config.yaml
lr_router: 0.00404
n_kv_head: 1
init: "uniform"
steps: 5826
Below are experts of layer 5 (counted from 0) of a mixture-of-experts language model. Rows are named gate (a neuron's input weights, with its number), up (a neuron's input weights, with its number) and show model dimensions 0-95. Each number is 500 + 25 x the weight over its row's rms, rounded and kept within 0 to 999. Numbers have three digits each.
Before each expert's rows: "comes after" lists some tokens at least twice as common just before its tokens as in all text. This comes from a sample of Wikipedia text that the model never trained on. Tokens count by the router's weight.

# expert 80
comes after: " the", " of", " and", " a", " to", " for"
gate0:495480525529482457486478516496496492507499520486520513498456468517553496491504476546462546477472497511473484461468500483517498474510459542509514491497457510528523538472476541510483508519503525479496495474485506504508437513499497462503494531455495473458522552499505496475544454534511492501
up0:460513500518502454501497483505519533479545510513472532463472561553475484473511481480506518532503478484489497487529502465497501530491518517525491537457483492511463434490496505522514546487503471468515480522464521480491468496502485524505482484467489472514468538550487531479485521533470491506
gate1:516507502482483496493476477458492510449541474501517490440502519482499472487534482476472464512460500497478512472515498472446512450505477505497516491534543557482500493484480523490475473465476521525506520510506482543504521459487465489501482493503490540513473468504491446526476500511460456500
up1:523497509523528502505502516540474495468480477505529506494497504534489464521480514486501502530509524476528502485496437467508542529567477491529493502520518510503502518427510520527478491475449495488511531494495512557487452463508495466512489521520503483480470509531460546505488497551515506496

# expert 127
comes after: "1", " ", "0", "2", "3", "5"
gate0:482496496491549533523528504483525547514466461534497520505498542477459523467492503496496510468511531470497494522518542462489536482479523473423484496519492446491535483496486490491525487483441499533485498471535511516494504485489443465507485534520539503488482510503513491491512497541493507496
up0:513524509503510528487484425512485536514504452509499522528520518483502531489492515532464518492480503481502473517502555480500488495468470467475521515513468504513487541515507482524509501522483547507509512448527488521549494544433491505491485501510453496468473473503448516509501523528528478519
gate1:534506477524502474502449510431510492484499518530485489566473496535505508500530502483545503482517527498497516523495449469522530494524513470489510513474558495488524496473522531465487518491536478508486466539510549449473505461480513510522483501475524522479493478472496531525499495511474517518
up1:497467484471500440484486474507508546513516528496488474544467499506511537483479496493525529454483438499472513519496467541505509530497478492520535517476523473508466559535525488478499519520498457492467496509503530496515505519496487539508476544487502518528490525459543508461468468507492506514

# expert 105
comes after: ",", " is", " was", " and", " did", " are"
gate0:488510471496482532483517543467534492491511480502502515474418472485508525493473475516536481512501477489507486525534518521439524480462507494492481542507510492473509488504514521503506509567464492529535518510472534496520443482522516506513504534514520546469494553512491488498528492512522530503
up0:480505531512482486491491500472456521495481483519501485549515477477523504452502475520543508507530546501455477508490508506483501472518529473474496467518476478526503510527514515542515519513520532533526510517441533462535551510481502516470517525471516535466522493482460491467473505557511502515
gate1:510502538492515488478515473522490526508520510536511464522516509469506541517524513557492506533496481492464529497497493504492538534503511519543512503479525521512469522491509480504457484490490467520502525514481543559520505498418510463559520542483480503519457470476500492504517491529520475475
up1:489535499552499451524477501557495532460517532501514555518475490484453475538484541488494492498477517497495513505506487556532490502522481517517470478463521516523509480514537480519488494510498519497486515509433460484527478485502474472527523514504524533552497533466484520512481491477516503499

# expert 36
comes after: " a", " an", " the", "'s", " sh", " w"
gate4:484485517487454510539519496533491477499494501528534488453530458482479502473515496486524491515507488499487453511485513524460463499496490486511500458507497498514518451496459512503480508490470469504521547563434526504508486490523522516505547490532504486471480476516460496476534465473503548468
up4:525504473483515492524452497464493467499506531500526496534499549478510505519523506489499534491449528538494523496504451484504529522509478507490502494505474516480469483490490509516525502513507486499503452464500495455557537493493566501514483548474532507481469527489456460483486473482540506545
gate5:477510488546544505527484515486484504434529509467496518516491468492505478462527514530501470533484497524485493490503475482472482492496552510494479489468523480543473543463507476524498489518522501543499527468452495513517521466490520438521495502533521471515525473486497494500502510474454523551
up5:526550497515468525502508490516518512518525547481497471498507496524474516480477493473490551465503449532501492485503510534527496523475491511542525485486552503529511477479487494529503496501444466444492481549506509511504462474497435558504510477473493506484510518514489480491467519477462495500

# expert 87
comes after: " |", "|", "-", ";", ":", "="
gate0:513516524525496494455567464450533507537494528473482461502497505498492520499485497479519499514458542479455508492489500496499511482492521510488528520496475479469502478533476488497542474546495467487479524464492473476530530480493504487539528516506486509567497494526538432517496512481520494490
up0:515491512532486532553498483527462506535481502526453485477478523492485450510480523523548497476528526511510489514510471507488537531536462502499459528518479514492500545494469523521525501471498528519435473520502511486515506521479533437524498483507476493559506510509470500535508508491477491509
gate1:471495485481441479509508478535518525497504495466446534503466511477521567510495484506519530519499474498533461474451509464481514478520566494499484502520517495474472532479477481503486502524492474517501542482507525517506461511482504540480487490507531484494497482508491514502523443533550491475
up1:511541521553503488531476500476491512431469471544515504475527508513508467504479479458470479492515494486513444477538494485516479498520507512476491482455448483484523488473533510532513499495528467522495532514472495491521506518485500482513491520470535477476493567475466499501513472503479531466

# expert 48
comes after: ",", ")", " such", "s", " well", "ers"
gate4:549525513482552487484501497482500523558509470479525544496475503529496559501527478509531447484511478468478525470504489487469488514539493483540502487514499539485509493520468492503515446507497510480451497529490484475491533498518498530471506512528466477528481483461519545513497453522498509481
up4:499502503495465550512491499530460489458507503499493478533520498499517496505498521495469542518487499556496455517490498500499553529479519547497507527512532525523488522457553475490503534508529481467501545488494491471475515508516455482565452492465522532477504467513502510519507542485505489485
gate5:462492506518463509521530493540499513531546525522537504533476521500534479483526499495493450490513488516513521471495514534493510524488551480455482486502503481476493487488517485542472519534483484502484512466521501504505494500523570518491501498504484486527446447465546513537485449459509500489
up5:526520510525497497513498494548537500502466493453467518455508414509498548536456480465521489472481468482466516568458515525496450519507446524516493476486493485501502505491493498470498499486486480501539503489488538467531531522501489492484497499499500496511507476491489489497504525495481467533

# expert 107
comes after: " \"", " a", " (", " and", " the", " un"
gate0:463517499509480519477501493491566499531464452503499534498492522493477470473514453493497440459481491500491446485475526466456524509495462502476480500483512493519510487501477528528477495490531495479461454564471534482541487498513474522535530527498485503513511510519499491505542487507480492496
up0:482478481540452512476477500523523513522507508518502535494516529490477520527519502458513514456502488551442465518488505539475547493517509487465495532476486502524460477538493490475487514500492519488549517496467564506493512544468485464491483494500521508511533446490514505483509510515478458486
gate1:532509472508512520501524494502484493464548485530503535444491472491490493497540548525491504503485527437428513516493510478517468494513493483463498540513508508504439499508477482523503481490460519505493500468490526470504546470483473527498481464494483515506478444527497493502514483484470466525
up1:502499489494477492503497530563468497515578521505482460486496499529490500520524464478511483477501502519514484502494493503437522515499521486508510493490545537482521468459478528509449481490492503509505534442515502483493452457525525494516527520505476478503477507483525527532491532445516485529

# expert 76
comes after: " (", " \"", " the", " a", " in", "-"
gate0:509535530517531492516490499461483478504500483509517541520506493510454499520497474504485505494541540526526498475532502505495542500542507480474486531484462512495518549476499532478470523491519505501455486494520494504504470415502508509463555503474493514508518563514547516506503478520536490531
up0:515480514529502468506479495485474492454505500506478451527527496504492469534489490532500478467498479469424541487485498477521486462511483508525514526490480507545464519509523517498515501500448504492497537507524490488494456476458560473491500534418487457502518521505493509506499508512483494490
gate1:470512493484533520474544462487499523433501523496500514489535486492503507494481523565502449462508526490497483539491536524459476516467481466483484518483484549484507533531483530524494508516503500454526496547495522506500499474522498513479464503455509471469479490509549497504498486469528475493
up1:481504500497479523476500509500514485498495511500526541469485487507478506463505474535512515516483531512494498518511552481490465498506469486565493502534473514537473498503412529512482482531509488491479473504493547530442547492544519501516497543489503488509472472488472477538464490518501498457

# expert 29
comes after: " the", " a", "'s", " and", " to", " his"
gate3:540529486517529488536566506509511490473485491475469456490512520469452524527498538552509477447501483495513510460484528546530498523491554516540523468483490529500508490486515505513520511491490477467485526486476516516512479488533498462511472530527514481494499482488490455503488475464538487483
up3:497520476476541468485484473499526539475559491514533519532474495503508471529518504533489457463545474522493445449485528480479491491468479462518507514503499524525490478521490532515514476494499503469509491481505521478513477495483528466474493481561471499538551500504484493522529534508509481530
gate4:475504464510484492532511460496526508529530521470548510516542514524494516487510482520478500577499503504455504525482453500464490470509468481485528489524438493497529503494513533482521472496442491509507475484499542495514500478474494456504488518505470451504483509495475455529504477487472528480
up4:534513503445470502454483484497507493480513485482499482517476488506461493497526545487525491494484543461510513525460520536510584509487489499494469526492489508502489514493502477487454457439476493543539472533501470498526489485486465509498488504490483505507472496515506533506527512546540477472

# expert 83
comes after: " |", ",", ":", " –", ";", " S"
gate0:470502480498523527490502528475456512508531471489526475544554486491513523460509550497494485480485481438517496531499465505495517510527468505462493472509512505450530539518511523533485539520506467545503494458474547479506498546498537508516515498500539528497459491490492519517525479500475507511
up0:516457518513491509479491501463499516532458504535472497474475474487533498472489468493505518515497516475538495477460501518482500499522498512459504464500500480537513453500545520566504508529487500504477488469484519561514508528452474507539475500473498461463470550541513511485501484529500507533
gate1:491526531491509465483488493507529489511446480500472518466515522491508512472508472495445571512483502507501552499499490470468492488507464489488503522468447502504482446498494507549457514531461534475518502497478504500499536492521427485505498473503516484540500512496519501521523531478505469514
up1:552509466479550494519515506506466496490459510459484481519514515526503518458523499505481503516434479499537520440519505486482513523503461507507509477516526487529493536526524537502506502509527503475509512506505476519504506492462457511511527489466475491496479546543542458502484512487566521494

# expert 42
comes after: " ", "1", "3", "4", "0", "2"
gate3:500525482542498507521469489497492511483492492512468488528505457484465475485507496533498526506547499487490508537486481537477509457501508505518525490509506540537500509502557464492523493484447483524545568499519464477528502488527539486490491435497487525504517503520488542486495490489513480435
up3:449537478524488463468480491533514500503513449487463519536479525529465529496551515517502535536496534493522551507487521526474490482483469506509489488492467517509500535498484511514521528513480462479481509514510545494534489534455535471490501518509482540498492473476484524501434475486502513519
gate4:504496470438517505463535530502519496487533495503487509524492506474445490501482501462548484475461482479466514461534518465463505517521478528496518500483541469506518500506458455475487504502531510521483516491504489466476481503502521504481535506484534460575510490485501465501516522451494527507
up4:484545500494507477489458537545475520475502493456504515515466513496479458538501488502490525509537532495499480493508493481506513518482464491567566501542519477469486487492514527498496489550526528554450464487518534465479514511490481455493498495498512504499483501519471535517513532471504501504

# expert 120
comes after: " by", ",", " and", " as", ".", ";"
gate0:481468527475481431463442490484495504449538500498507489495475505465508514545461541496511512482531498447498519489512525516542501486509464515493484513495492497490461445479472540510502537446516517490452464496502512517508502537486489467502472491500499476481521489508471520500487503485515460518
up0:469511525473480526509548464494520507484518470466508493495505518482540511519482455491458522482496524506536521473459480508467539499513539549484494506535532473498457544489521509495545517530509518588505507501478507485525469528483525497491494507516492487515475489516455502483503524476471492512
gate1:491468501505479532478511457524529474442498462456511501490487461532513517495526551553523497531510474454536484488513504508493498512492513546468485473515486481486483463497456471506483500522494444486454536510511504521502482500529476469509474494480454537491497514537473501502485504512508462517
up1:467514518522495490485487489514486496445551500482535483513506448508500469508516491548494504505458491466534509458486514523484492481504484507511557448487465438459507517463484505524547504533503511477529520516495510508492483522492453507549474511505470525481494524464508492523545494507514502516